{"n_experts": 96, "d_shared_expert": 0, "normalize_top_k": true, "tie_embeddings": false, "init": "uniform", "init_std_o": 0.0, "init_std_up": 0.0268, "decay_shape": "linear"}
Below are experts of layer 5 (counted from 0) of a mixture-of-experts language model. Rows are named router (the router's row for the expert), up (a neuron's input weights, with its number), down (a neuron's output weights, with its number) and show model dimensions 0-255. Each number is 500 + 25 x the weight over its row's rms, rounded and kept within 0 to 999. Numbers have three digits each.
Before each expert's rows: a language model's description of what the expert responds to; "comes after" lists some tokens at least twice as common just before its tokens as in all text. This comes from a sample of Wikipedia text that the model never trained on. Tokens count by the router's weight.

# expert 52
It responds to: Action verbs. Main verbs and participles after "to", "was" or a subject, such as used, made, won, released, purchase, awarded.
comes after: " to", " was", " and", " the", " he", " be"
router:508492505458520460503493480482467517517541496532469558510466496485529478519538483453466458505508514479439476488500486470462459494516471547490507511483530457480471495498501531465460484450523425507494545492473499545528463465505527491492534468512543448497496459484536511494528503467532510498503514523499500541500500462455482524517508469475503469502509467506493510463484525535506516488493452534454526478490467519499438490491514503532485517507468488494504517528513499485503490474520512512510531483477505499497490494516517501503544508502503518509488510456462447534509502494506512498497487491477497481494531502434516505547482481535510513524503515511484499540463497513461489535503527510565527526473491490467472532499510478461476511499514508476520529462515538526495490480495511
up0:506549523494461491489513513505503498510499483448470450534496521498523474546495495521524483444506443481571527458502490504526464490504557494471482501508492504471519541538480536514474524543491500513499506519506467508508449518444478496478493526533487482507519492534524453477458458504529507530523512511486467509489467478511519563488525516508479487523510510511473490504517472438491491529511543487492466506500512529434515496493457504506516472489505490489484433479536515490498501517521475517530490481508521505494503478507514492543478493510502490561515496507539516471518525455524501508522485460539532532535480478522511513484472481523502494453458517525530493482532471503498521505527484512500504493471471489487504521507537499459513498481483487484514514436512528536466488498519526
down0:519543464512465486510522463473498526484452524475487520529498454554564510483517476519505482510534449517509482548549506497499493482520515458525536486508562511489511432493456497498520550524492492508515547474538479489472544478501482472493473483545486528490454454498537531488508466524513485532540524506486511469498476498507497526543523485495485496494497503526544473496498488439531507542554491523509533514504467490534486489466489513487501504494516544453446494479480471492506477518498514567517489496493495484464515515502503480523515541491488496505489486465469506478459536495535501502520514477563519512473518490477485476494476503466501522485506535524470474495499473491505503499501511481479532529490523541490467506470503487521487550502530502500490511487531492485515507504490515
up1:499488484485520512486481512493455506527485499522523529481494488485487544448522507464428503511511503478481478517494494511508482491467504503437494446539475457512503475494503467450442491493507512508527523514509509512470544490488501440495488460502505526479492554484558503551487500493494521547524487493515481467556509441478477510511476536547490500513496530455511505512469527496489503467526499501458460463472495487508490532474524503557504481461539498484505472517568513497562525514499508488524503505467504485527508514521512476538489528471504485488471513522478513494454519498532483543461463496514541484536507502449505502511499478537491493466489510502504508544451504477507509525456508504509484509493493504526507516504525477456540516531517476493524514489515497514498490516465493
down1:471499451476482506566489460540541507485497519508502507469489510530536492507506504479490535479465468472493545481505465484509480486480449521561495512484491484520461471488513507461503448460504493521509475477464510499504510536479527477445476518503502482454466497528513501478487518494509517513517543503485500528542514462524509514504528460502466555494491496517495474482483536503471491476526461490484513459404460524472533491463490539540454489516509525497501506485503484546484473449517550527516504518485528488510545517513534511497453485511467515517514544507524463524459493504492504508511508489499476508523464484479502481495532468488515524509525514520470506526520528481517537520501520522469493512476506482530469505507493527499485461557500493496510544482505508536512508524491506
up2:489464482480526507484467505513501469523567494554494512504478454509524502536527462534477503491542528484522494511526476436489489485456511529472497497500507473494500496535468466469503476523519481503481549518488526508479504471485476527566465521470464503459460485481460508508488528469504490493465497502462503522484505494523477497481490484484487465505502527474511483506526499494483485497497487502510520456537509528462442492477512478503509528460525507496491544500492534473528552504544558555457475471451477493508498481483460511513493527513500511513514532510419514487515507499495474523500479520487473519517483498473461458521500509491511520504514426507500547477509449527457491520519515487520494504534494476495494498525478517541522533536482532473516481490499484516513515516524502
down2:509503550457531494495495523481498524528551491485469487493504493535511508487525460497464482469497492488489481502514551502464477512485505500484527522510477509485556525452525488503476506468470506553497503501481468468491530509505478521494492534488461509501514526530471480503484531534496466497493498515490535500489444524508499513433510549433494491488502464534482499503508483504479507487468501517510497471529512551479494437479521507516476457448521498467495497539497543528480522490515492461510440519523481457472507470517488487501473505552503510530513484513490505468501444435523496536526541536488477532558511484470523506516507506495520521473512531507458546478510483496509496507501470494531474471555500481518513544479511525468503528502519532475481525529489468504487508486508508
up3:493494507543459521495521514479521522489481497545486487518510520531480435488455579550521490494506500446507454514492495505525493448496495494497519485522507485478514491533494497512503508507503522473493466513471514494506519491466471486484464474507482542492482499494494460474544473515469485487470516511538524494522495508491488497493498501493485463491491528461490551489563487511496509496497494556498529509525521509477498485499494482492469528457474486481526475491512428451472528522502504448528484499505468559481516471524502492510538502465516495510564535483437478447510520470496465505473481544532483510508462475495524488495524507568479533493508476501491525506491495518513506536479502515502507489537508480505508511533488469499481545479515531489464470512526451511499545484495461
down3:486504529542462487519468493464537512545484505488496502545457480508484515518506523519536505485516492496517498486549496503467500458507513515536501530509503468480502539494472549520543501542454500511506498474506494448491527527455503533490481513480462506471532481515555445475511487530500537461497513501459499485461518448498512506510513508549469530527497498459525500528504531486479496536466497491469527511532485517514532507506526508483492535485499512526516508527515537449477495502493479529503496536521471507481490489476519471456524574547505535521511504547510495455493496467497514510530456508559514507496461478460470485485544478492490525501508472449490516505511472487479516500528485519485465523493497482501548494529484520464516491507517454540512509492484454477502525471487475
up4:523467528517509490480485510509445547529524495519495464505530560506555456511480511479500485484462519491486454493465477491539497484485469531524469512509490475483500520504481479476474468485531461474508484471522440481489536495473426505457540454498460476451504466500498479519526506505496487518483505457494513524540506508492511525463481515492547486500501483515514447469538520485506494493467502498453505479479539525494513455493471483528495487520496483508474540508511536490513464552517475476517496490488504492497467482541496458486486507495523483513545468505500475482520513513482513538519501581465497517490483508522506515466490509570464459493514522544492509513512496484485526513484504532485508516514464487501503504530521487516530480513502470537476547465528487515464509483513513
down4:541482491515494481473498487480509502552494467518506470490468556485495526515493483503515516525516545468552530506548441498498495481503505516496482473483526501509493503472516511489494545509486512507487476505481492509476505484441484467487510508516552506432465503491497461461529482521473498489448452515488531482476520499480471510526486516518473531479523492499539554505462492488511498523518538504482454504533470525450492478473455482476512491547433477517477469491499516489478495489508487529496524523531496486494466529496489502525465521494508509459488464492509485523511506494445487515467497466492467542497525524525513516499486493502545481534446521499538480524491490526500524481524498476513475507472502441465475553512491446455497525451521477511499525520473494521510534501486526
up5:568490472505499478474482489501439477494551497522510480536485463498488470532476518498455470459531505493484469505515471514502478460491488501495547488475489507474498496548466506412535490487486513494482494503494522517486529536495504462513489460482495506473507506491483505502519489525533505481502512524511494501466481477554477552493438482496488507498545531505519466500511553506488515545491493447499553497485544510488463472513495459515492563510565568495494467511513526495522539507457524505502493465494502507508505483534473502501552453482497523502507490511484506476490534534513491498485486496469532491497497469485515491512512536529483512516481502494488545496534527468480542493470472525509505496498494524476489523513472495533516499531537535514511480437526512472513509499519519
down5:501505499506511456514472482499489504497527545502505507537499491505504533469500518471480464494508488523483470495546491524512482489523512522518466493431474495494473499506501507500488495483497450504497496495502465487493496482508551508513512449513442467545471490562501474506510494487491516459461519490496493483501504477510523502492533511465498541533534508482466477471481534498516500467520445527487527514533479515511532514541525515502459559541499504494476492499511513479470489522487529520517466452462505515455531507506541440494472529514476507475488468476540496491405558525508483520467498461468493477530521479512497477506513490512528523508495502495504481517544479483541550488470474503505530514513498490510495560502450508485489473491532516485475536474496522469476505544521531
up6:518483482498479505487505500481440472521522469511494566515474508485516522448511519518442497531494531520547513534496434489490485514474491524445480515513504499438494504489482470474494524486541486498481536532483520473517483435509479480496511470490485496474497475468509475490533489506489527499438455492472507491501538508509500513531510511529524511485465517505506464503484489493512525503510485527510516491488533504524507458531507476534477496504506462501534475549533539507505480520526510512553492490530504486509505455506511514507501475523532513558565466513486522534511529533494497513461501484494505540511509495505540470499453494471515489494479465491519513489478520482460486483521494487466452496518479537429525497515489496489494459515502497525492521477535460468521504509449447
down6:534546488458449499547540468553508479446541462473514466507483549495470508475522485527504493530530473506526511512510473532496526484496511454492513492494461560508505530532495522519513526498506474486484509513505482465499499537462512492521478489473441499492486512485481493532482546483509542474504483515542530535500475494508485516437572511489512516464493525499505533556473465512472532496513503503496521502486533537452523488478502486504504482514541468518486500493555541509481498492477489480532495528529507504487531505505508509516522488515482500510488477503472509514483536500494524495534467513530440468528505473523508458493492491504541479515525490502483506504486482456505454498525490450479468466500457516486453472522539504461538466492503464495486506519525492515508501465510514
up7:503464467520522523490486500469467534457511508501538496477490471544528492515488462524512513453531536480496462530509463492513517466474501517470477502512484451495513503512575449507461509489509502516493508507497490489476526464499501444513511494532486504511513494503532510472483478503536522509513516564515537499483524433507485505487486502491495450515479504519496513546465518537474503454503426527503494531484533516544496497489518518532523480491518462480455470495536491452549507516487443531514513508506506478496474518495463487473525502520505488476528550518489515517490523514489486511472509517493472495497507442505494536496499485540528481494510467461494512506450493507527499528449498475509499508456495472478519473493511444535520496506473507505504485460514489490449512491443509
down7:493514509518470544432531528495486516477501486477522454490539499522500517492481530540528499492478523519515518502486480515461457511512464475512508451489517457553527528504518527471522505515496566503523536494534485519504478518496514502485483543496503547480484518495492524516490489543476515518472530493456502488469490538527492520470510524524494538505523526453517517497531495543510517470510517491537539480517434471526473493540468489512514516512480494486496498460514493487499507526506522478526530523511518484525492461524459506534515487435468514463512498498510510511442462487503470514501489491491543497508509478525492505444495493481530541494525493492493485464516503468497473533492491479480522542505490530504505463505553450477529546514510511543466506484539505552502483545502480
up8:501467523482529493506491517526481497489470527498493507533504509527469471457493511509424520473489539485502501539465515531505481508484475498513473505455465478483509496515566512539495497483507478531508494519525525503486474491524491457521467459497467512474510478502477514522490498506509492483469445486521505496454512504496452513510464484469440462530473504533502513505487552520479506474534495531475529453495557525487489502503529498513525495544494496490444468538538505519483488511413515457534510489494471505465471535526516486495505504486519482476529492517440461506465440507498489487473546479482495508503502508499478534501476475498492506494466541517471506496460495540471471495541461474502459509456478494482505496528507536509493532532500522500526528504526493525513483503480516
down8:456532471492503451499513450529520495501509488476496516523509515549524500515484516494498532454495518470580519480501505523480497491514503445474498503519575493505529500518502528507501530491504530467446521521541511500507502480508485489515485490494492479493494516460529498465481467522470471495509449557516484542515446517511515474493511484447460513520493556510455489509503493512522505477485496486485501544489505513507469503473524507520518482522463481482460502432524500514473485524488507513531488547481483478534496506497506490493436481503517497531515504501487510497514533545488536483520451474505456485542503475495554511510481520493511480492533503466488504538494514537445507529527509519516489459482457505475510450537475503485475538472494526509486530500527482497499473462528503
up9:489502545550476509497488512532517529520494509502501525531487527508495467480475480518471514509511519497461497500468455503535506407509522499541489519518509477489493503506542483508503513512523494556519536511496471467527500491475494522511482486498477486478483484491512505517478511520534479526494481461478536475532508470497501533506497501491504529497506506530515556493526482503465507485547500527441481483504505510453540471540458524584518527499497507457471464524500473467491488514545469521461496496480488506496486511535506508511490513493535501524463518518455410504489511448507492477503498536487516520515505441495504580508499531491552501486544496520515494531469480515487481489511487519492505503489505519459479483497526479472473508516485514524472536467494498530497513514475456
down9:518502509444543495519508479493508503462470481520506496498433524501508532467508500472490493501503481517476517522499473510522487499491477499486504491541470485474546420500521526458483516507469515472488488501520514504488502511505484498502482474479475476538522513479518510532491490517485522485480483525479478545472503495506508454474530513481476454536543495471503448520535524488506511469519543474473480512488510490508504529426494502466508521455486454494468497502574536495531520485430490476515483511521468463494520510500494504537540485488466469512519508466526517525500505508499516520522530543507499528489532496524494449525497517523511523517495514455501512513557469494540514471530463472485508516501523515511518504528448518507495478484480482492533492488532499454475481496463424
up10:468482487470484508486482508484466515467480484515517542514459503502527450509530474497489488508524511477472484487501483500522498504507503533440529479532493513485493548493514508461510519516520537515478508526509502443489520475470499541514505531467480503476530524489517455486503510528469492501550502516462504490517524510497521463462543517503539488450496501499504507506521480518489528522509483543462537482519496503497483505500522469529510530482479531515546504473489493475495503519536497525502469459503449523492512509468541552556473492484546474528455544484461474543474553519502479504497505515557522468530514477517428558522478536526468495518509515492523484514497506541493528530493541534504497491474490493460508505498518457503508545513520506513508524497507462543477506521465485
down10:551507524500471484538491521534469502535499526483504449516514468474505489488496467524473542500501524518515534500484500515500501513491455505518430501494474516496517504542455486539452482498481490495523485524499508525539487509513493474486464523505492510503470475517525501516517465521532503526461472475509510482513472478470510480463473487493470502506495534485507504483511517472503488492469517494502496554484522518493472497488498486460460507463487500480470462543515537473491542544485538477516516541512556483487490528534506476459478478481558529440550467491491497477524502495488530471514465472480480531519480473469541528496496479478499493500497516485478526480501495491479495516514508438522468505492448493489552467514531577503530511511501484491485505509489480433534471477503455
up11:515480516516521543499478484512470515529460508517483535475520524502496490535484467486519496453481495489460528525524503504515490479491485515515493549504493505486500500489535485441478528461554468466482462526475491508477471499511500498511533514435510488459513478498496470493475495520493517547536451493517488540531501505489495529479502511516468479479468502475504490496571497497481513494504517477504530468506536512524449494528513488497515482439490457530468524527504533469525521485547507475509507478471506489534551500483520524494478453498501529448486499500480430530492449520478512519538540550469500506530531496528535494470471472526504529502508552495519517514512489520459523504471459505503500474469486471485467487524530485525493504500467501478479517487498510520493498526555546
down11:463466503505507521495538521477474504533499525490496524545522543460539512545490526484479449555507517465527517520521508514468539475490478545481447520500499555493493504480480472466489497515498488477518434477492461510515544475503490496472507526478491488501500495530475473460454518470480479480461482516517504501502533511477527470552465477470526524469488491536500466478492526507486529482433493534515461491529459529512459513524521499532452474471480505487469482478514537507494451486550494521492515495500450486543482489466527516449487484532509495501550517465523487502480487518489511522503520462530516517505530506502463504520473498512478495497477507526497513529472505507511510468473453496469517497494517477505498510513509455489498554444491495495481527468505526511503482502514503
up12:520529529501485506484507517540541440532482489552493539488517532514516452472493487468507491484518469498510555493482447471530464455511486477489526517488494490490500534487526494493482523496516454491546527537531544487488509481497550532512507512516495515465509448510470520506477495511488490494506521488497502514530523514494524490536500508515491475461516520510497473482498467500499492487446499506512503490554492521492475514524538510530522489530491480513497493467469495513469504502553531565496469433513444466507488512502472510511525461503525520473506521491509496498481503541462496535491483496554538490530502498456498473491520508533554495475493466517498547504511493456452529485527519518494575494474455466500532542522535518524485479487490483514469495473504519513517503475518486
down12:488544495469509514473492506487503483514521509520474512453499452511503480500560491469503489533474508516500531513455484489527501487494485481472523514503525489502489503510499488427526464495528490493504482552464463573553541459508504481510517471516510469473485484457480469495512512489496509534519476543532463463507497504471478531521492453538509482469501482456464490463472442549526491485465443487503487505518474506482460511485494500527484532481473494545487547498466501526510512497540506500472540507479501461522535491477452491544491509508481450493504458509471496470513445504486477474530554488492488479538483542505518500513497531463463475527489525475527489500469478507487508500512508512497507518537466486504473511492480496471491476520467516529487471532501483520479523478507503
up13:539521486472510514497507466503473439474477481487512525504502512496484492507510515464503492469532472472500504503509496481500455499495546480456466485465482438460497501518515482457476475514502528453485496506483474471512476477504520495502497548540504498533480490446512512527524503486474514539547486509491446476492498449500528564486479507509536535477474508534493451508492494488498482519499449511515464498562509523506509451505461456522516473560473536495487502521534464538535507497516482543467460485485512504525455493501479544518512539496507459491509480511531488506456480496491476511506409505528507485499517490542500483489461461518463479497467483501544495515488499496509495481466490507501511515506474491479481488512480511487471512484525486526510519489494478547475463478509489
down13:516507508478503530563449519504468490535465493512458476473452499504502476515496488474554469490509481549473492489527472490530528478553466470518491498485500512500467508540488495530547483536489482513535479548497526479462529496480523480461469509447478488515550531492509513540484489487485545480496516509454461469494483506518483495518481450485496545491477490530522481516527522483522480528482517515516510503475540489507507580516492507482489514487506510485496548454510477498493553485498476529518491490480531512468511534522469516469511520464528510497482486529526508525480470530457486505501520542478508484455464519503437550467520494508515527501488535500536469478516512495504454540515512500534493510483489493506507517506496472552484481478504484494541480513517529499521522518480506
up14:514516551502532497482498525542517487519521473530505524475519513530521485453505501528461517497519525513536528478490496539501505505481460504480546516518460495510500493477498495490447517528512518509492526549515528514455516505524520474491491466504519505482502448498482505497482493510496512529518477486493498486527484502499448502505473502524478484482550558493510510508537531499519506579530441476493543514490474512513472507536488484557504480486509469478519479494505520500524515501504507514533510499510481442534559530509506493535506505520522513439493505505490484562477450526511510514523515467524463487475531510478503497524463463528542500491513485527497543515468525488467521507500498468511462509479431465500477460466502477474554492542497481494493491485514530480455453491501489
down14:563500468497473461477475461495526486545523503508530504493502499526532503483560551491499541519481453501494499499533508444522467502518493527525514483480475529459458438521534513468459443488490536505493460535497492517478487535450511539506499443468471530480482480523494524514508557517484537499477488495507457435501498500492479558452504473484519511514506513474494467457493477507505480492541512464478505492501512501463510475536486506495504519544549492470536503516504520536526511489504551477491513506512500456468485503516521531506497515547501514492515426489492515497454517487507495486510517510478475461511527505500492458512507494499486523524510457532501518524479475508489476476460517490489490506524533483471496540494466482508482497525474490498475512519493495499502477502491478
up15:493453507465481481511501540499464505518482500557508517511486474491517496471522491533506503458534462481526490459506437477516491493481504504478504518528521452503493530521518509468510452475547523504473511518467505523479513484494522442511517544498510513460477524497516535463499493501519485498472494511513479502536509532495489468493506474503501522482464530538495464514502495480473441507511482495437495463491525510513480454540522484528519565517476494503489470524506508489483463527499516492512505488449478475500519531488501532542493442471492528458501520513486495511517537530498536507470455511518560541511521523492441481487495515534459469484501521500482513475511555498499487532519476528547519549476518512500476528472481495513520511522531498497492545451502487496452493507492486
down15:502510477493504547500528527495512511488519508495503523527492540479509493497497536473525467506499514505535514490447465479510507504510527483550494520516528520509470509526509485503508455487514514509493523535540419544519479516514525464492525463473482517496489480524524482487457510458484501498464532481559547495453505493471524513521517501480464551552530457498494487464489475510516517469514490531490488507514526485499507506524533511494508500499477559508467458502469493546481487527529501479461519454514516505537474467561516469524470473541530498459500478490527493520477505499487534465518519572468517503516515482489503477493508520506507528509526445480527488459482536447469508517505520508534518484535452486537461477490518472500513478498503484528529513514503519496482500457491497
up16:532507495544480481492476528495453523527493499557532518500528486497523488474477431479466486473497507489556444483499478518536508491499479493523457473520498517524499459494513482512445472502530498556495510496548460494457564526475497463478494476509498513482483539536552505510509507491523530514553490516534509479465488466516470482492487499519469487483497540504507535508523511484502513526503499484474495500461481504479531472522483500546496491494527477510480506472533462488507506519467497460507528489484474462482502510533510459531485494480514503485491501551483473450515473538496525488556508472481540515538499474522466479505507488525456477521512493509504512507445520464492503529526515471496521525479453545477482469482541528511497508504509539484509521492499498503493496512477568
down16:483500446508500476530490513528499525516493515522468492518480518525506483518504518496539524504536509514490539492442528510491456495491507528496510493501521541484504446510483508456517460461489506520458521527516487496502457497492537509515491546495468491479470517480520477514473519481454539521502501519472484516500466466485534531522578475531493521519563531489491493497547483518515464500487490510509500491494517456483474554492467501456519518537487485483525548490514491497475503532523509522481502483532467502483495461484484528534442534491514464480479490504514526498426559486520547500507491486462532498543503491523507501500478507446487500525514527527497463486477458510456485507480518519517522517480517503459497444467454493531498493506489518513514504511468498490476532535516474
up17:501516539551539484493443490499495507531497504562524501499475471497477495475500470492520475436504498518510477473461488573510477506488535496520470479481520474506503471470527487518482468526530503528481555497555473523508515513485555503469510500484525535470459528504511464477483489504481541495473494552533497537496508507518478479521488483514514520494512481532522483479511503488451486477505490473461526463504486512459476528491506495547494504492472497467463517504481511551543490480532458491517536556518509496516471505512513509498447516513531523508532476540465452480489520537503521511498485546514527480481513467520465549506474500513500487485478476507474498492460453454521487508480471491546503519501512482518485490479494510526497550493500541494500504463533527461493498511493520
down17:482487503467512529527582505528501492517502490481457514518531443537476482513519510524478534488488532504512544508495538497511496495529550483514527497527444535473518537495488533539498463503538477527459528498464534519520462495505511536533458511477466467477480514500520512535480546482520497532506490486471494465476522493485492482496528485516490443538559498516464498533525473480519533536497474477507483505468476526492496493507505491445504497511502517514507470512506491520507499525504560459481489545451485492471556501504511498505483492513497506497506503467528503481520491481462472501493488453457504511525499552506494480481509477527503526491504506502500482511485476531504485509533549476493518495535526523481509496491497497537537488479449558529498543487471543548498477478505521
up18:474477540475550485497499509517458493513520493518488493521511504534513502496483480523467480490518502537481448475542490479489499464496487559479482524473491426507511503482531525509471501476520450480476460538470482497515505506472495491493497537491518477488483538495480506488508528497509537546483530540523483516514528481498477526528511511479504468507569455553510488503520508497489487495487494510498479527467508576468457475504531480471489533490498508531496463480515530490472517531537516519527507492475541524511509525463511470437504486514506540436488487505461445534500518509497461516487493493523479523539501505510536506475511516522547533467465470473506504516497491502475522533507484512516472505518478492458506552530516510533497475488499526490537517457508534504499499477526540
down18:517517487497505474484531518497498502499533516470491522510500512486492509456522523515464458560479521483544494552490502462490483549470529528472518533449504539527474469501491479456523508465528446502514488514478475493533523499492502484534539496490507516522482493507496541515531506464510498510497486465530487541459481494513524522569493484450528501543516472473490498496517471539483504501499503497557507462479495502500537496551506505528501511518498547518500499483499510467488528474509531487433542498524506516502517491546508478471531492531482496512462538485487485456573511485468529490536545489504471524505510447483516478524513550503536512533474524503470504496448507520495481489449507470499511489497483502535481526528500517467507469512539517514481513503505508472475489485536493
up19:483488520469513494516495486477480499494493504495496502505521478561560486449488523491467520516549524481539477527483516538515492537475474483452467538474480532489481513528564485478465441476518457516483535500510510505501487510503513489489520507491549468502518511470556521471478491490510464513477524521495494503501516458506478485483499523528497508466470449491463484529518535527521493495553540504494511506501519517482506542524496510493521516503489468476545480495505510485526488492514491536531495491496510476438509479523450533525489466496495487450515477468491484497517518458453512505500496490504477483520512489478574467515493525490473512465541515509509486514403517509495515501490514497517535490509501540489500529493475497506490512523512498518537543538485490494463460520439493
down19:506511455530506452527463503481523470485539510446486490521490530443530480528501479527481512533465514476513502485504526463499511505532503479454458486482542510546483515467559497472499507496489500519499516510511548518498496507509507503528506521513513455520498464509503487522495538502489500473463517472535524517489466498521481521554481461518505483516531476507524504498522480496510520476440491496521506521502493494508477506518453457491510488467477525472473510470512530520480488494522536484478521514450510510485512537455488508504492471485507468498475536502501479508542497501536493531505543521466476467457502509516529510522528526479472496514453392512507514519471519513492507519472557523487477493519475513522514536545483496486465512526504523488492513505488490555504488461553465
up20:485460517479547498459482553510512503460492516495539532503492497484552448488507545513485458460482493504509464468482492499491510448448488492534542503495494447460516509463484483455445523491484474524440499503466471507491433495486519514518480470491516479508493493459524455485498550507459520498472492489542455536549548474479484485503487508477522498472518536524456496496496529512506494432499525491478497524512505482468456480521459471543491532513485486455494505507517516506486505480519476509508490463498456528489512519479490501528486445536520486511473497460509478528512520511488445508497520512464473486472508490488497516468496524502545531511490500491535525521523459496460501528493485519535509509515477501494481516501491476509517495500504517503504503474519536533495494537482481
down20:513522494461446517404485527490506513520478428512467495494528520470533494468482528450522498529556533508510477518536467494500518501503513482497542511486516528492525539471517516525494490527538432522482520532533513489512457511497521496483506475514538500498477475495505497487543537443532507535479491476512479477511546460482526471533488474508538450504522516493493501501496571509571519482504525512506471471554499468509490497505492530509503507511496513502540499475478503477491523478518484538500549492539443503505518493467513527465503511483487533514512548507532490486495495482486507534523499487499531528519536522528516494513463511481513510488478523520526475508477476488463492508477504455518503494486501480506525492520461522539498476495518516495534516480526485507513492503475529
up21:507478501488446514494511526469450443496533491479549503497496484523489502460502509488477490476539521499531461510481496527500478487494480498469545496469526501484490480522549498513477502469484487512531517536499474519472516444495501458512521516484506491531505538497540491501498461516497526482489504569542511481470486435509468502520474490554482459488497482525507472515483533529470485479517458487525491489479518510514467500521540506504514467507523490442512514501560504500547498464462478509510554504504527518486518504494446488522541502512515474459547518472512469484523486540477518499519504499468478499475491528494533494474491507509466508487502511451497519531465492495487495506500497497526472529497505496498509468501464503519547535474546553520529459484521482507435532469466496
down21:484477510515555489506482504507484537480504485474532497499491510503517502537510488489478475500472529511509482521539518510481476484513485506510473515536488485494515513477515549537492476493482516522554499481529535516575507488523499537504505543540527484494516492517480501503503485558470508443486512468539501516461496504487495537524483508459461499497473499518504489515474528517533527557495485492489529495514509502498486497486500494454519507542462471513518521500509512500484470450472552474470509524477505469511517510488493483501533467494494518523540515462541485504488539518494463515532491525501507493506499538490507482437491469526496548504555417475494501475539487461449483550492527541448494510498495531510496486497499468481565497534488461496490493498528487532479461543473485
up22:491499520501499485476529503513470494488515516532501509477487516531511501541511514532480460478528532453555478527473454476501505509492486500436457537499502457466492507526521480502518517522460466476499538569435515531512492502495475457494523479521467503498476497496512510488516509506525520493485481524494504527483497469485487501543507509515485481510489451516503511497487485538474537518498540498495518531508476541523499463504531486515540537446488526569502495490490478467477542503517493520527494469526502498486465517523523481523468498519513530507488512497487499507499497539515453483473534546473555480516453470513507519497493455521492543515527504528497541527497508539470490497518507486520510525483469427519483478497534501521504507550526481485503506509510464507457528471437473
down22:546479471493508524540524516470509496494452480525490528507503540433531519458493528536486494476496450481528510521513495480497535509525526473525582526529525499457523534502503504512519465497520494489522478507504463497463527534523496494479540474516518510554459504501494529505483508461452527509503542498507494495490496519493498495496482503482547546505510462504454476507494500523479491495492516520475487498514473503496496451491508517482518463488512480463476490502491503486440480432523513530484541487532508476488542481491489488519520504483496509569477470510492491507500517484483472507525491505506467488484485514424458543501470481519513500481526485537458493437531508517532505454495477531526522505476464493468489530514516503514506491541524472529459474522501495510472495478472514
up23:522477505503548518493518473506445528532517478501487454460513492575513458505478493533487489467478513511553526502477493498515508487481543501487482503504475483501511481475490480510503524514480527502505493489461515478517490499470491482465471486472478473478517525511561536485492464496464489539515484489484485467551534500511468506499506530503516470474494505450500532498504474538510503528560522510486449505489505511500450458486531489517533497446493488497473476467484473505475458519513490543522476515491503470524526501500478497507489436487541482502498519519445434552494518503513455484486503470508515461511484508488496494472467544509506509476509487509551506493472460523480499529492497509523489520519487546514481473520485469539506495578510534521474543478490515509463491515513501
down23:488531508531532507473485474520459519526506506523463515488490506530467507487492511555478507515487531526501484524521518551520577504552490509471519485496522520494560488477465552495505522519505521493503498528492453488515541514491509480468464483485501531468492510526558525516481457492480467505495501520514524473527475512519490511483483520525500510453510511497471532502499516492483529508489508479464554518471456475500510488466510456470533458464518504454494536447466551554480495523500487529523506496466478469519525505495528466537472477498471517509502491505497469512491474553526508536487483484507515500493502531511488567477461469506472572482482497521512518511499463487507473492500510456507521500474544544530510460504486502497479497525512496488482483470481506485463515489474500
up24:545527496495501490476489531585501518493544488555484524479478527533543489497509504498467499482490456490489509490495482492525449497490468529513506455510491495489499488506515497508485498479510460511467513501485506467496499504487510547471470519505514510449485518497499487510531546519464505518524479472477464552570500496510499549445532536492511513457485486474494505502541515487511479472480504494457556495507480502495463511467525500473512491468457487492466485482542505516502509442498503536515451467485530501525495502467512499480457519456516520469554541498464510483474554484474477474483499551500506469531532470498493473506478526543538524479486470520470497505512479503475486522481508469496505512486473482447475503482535512504513530476510500477531516490540518490480536526515496
down24:465524516479497472485537537513503515512497508484460510490493538507488549510510501487449499525468499479531559541494485518467514468521486505492464523488506544513457549479518547519508499407523487491510469552505544511487552479495509518507506541495494446493509492506507496487457509437484487499449495542490495530511491532481512531502454471486526488463508503522515516487509535534533507484488503504520522511462507492512514511501490519475489451478515525498509459475514533501503551498539519534483532519499512473506512493513490491525498480516467477545494488467489485504494530503525512510524498539568465530481545491501476513490508497534557501491503456508459523506501519538488492515515545514502512501526473500493454525529518526478475555468507501463531517500524488498512504543487503
up25:522507496447495467486494528468497512496530500547537506473502504445499486514500492482468510528518475474481500495502441493467485502490485507429515453494478452497500441495495510463454538505496486496494507494491516495475515489504524506511503578507469504496471507503524490504520513512506516494518518500472479521495488475521480497506501501507529482464476488485507493509540512535466512559441478473508489447514499518528534505475459474522477482512543498530498453541496521549500462511479491470505476488516453479563548481508514492509533491540513474475519506520482567498539517523489523514485517480507513492494515489479484512514483476504504483535475456475498512533515512460490520505496494467482501550522481535464498517479513472530508503479480503482473420467521497474556521485460483
down25:457452494519512492517537494469523533528488536461464510526478506463537539476558513517498457529470498525486456549488474487465515437511558463522532512484508477461479507527523518527505502451548492470456489455500508522552519510485480508465523482481515496509538490513488477495486471471488501547506526483493538516515510488478502469527547486490487518514490502491487500515469505552523508489465494527480504496529525512465480506488515545502489471525537492490483497487495512501515484467504470552527519486485465464486460478533478509508473497515520483511507540487479467551473466539528526504533473501539490507535478482504517503467468513502479475506445509467505438472514501519491494515442523514492521513508504487513491497491517513499456500498493514519513520509503473479520484493434515
up26:517504527489490524512539505467460478485522463516482511501510523482531482498499508522492510460562485522513476489503455497477491485486496498471509453484521460496476508533511468479482501496503466504473504499500498485490472524484522438472467488502497497491462468506518462524492562486515519502505465500473441461516531487519498461500497513507554528484491515537480499487452504469499542495486497492527553508485500476470467509496526464546509556507493483514519502516515550497496523498513496515476467475486505528451485453516469502569522479470500517467479465445496525534469552499455477529505440490504503511516546490555508489492507489509472519489484464513488512521443541488481505496467447501516475523527503475481497469473522498507496527501487523490490473457491513550516510492490466
down26:485500439525504458529518468516492476489467508499505519423535527459473518458483477492490504521515472540517515472506456523483525509514521479503521489475533522508442511506508495532530477499550493493468523487493509499526490549513511495499534493511491532492452509484494475498483467509523500560499454471530494498539440480502549526461476535460520507502474498518536497488491486482463459509528494535520487508477515503476464507526497507503469460538514485497500497505514517560512466537473481500545503532485487469466535511453521501445461483478500521511504492512516510570483546510488465474499487464498505540539509509495489511525471489499459499485527526509472506497518504492503464491541469480510518434523499500501505485516496524461475455515534485501498476502494519516500495527487502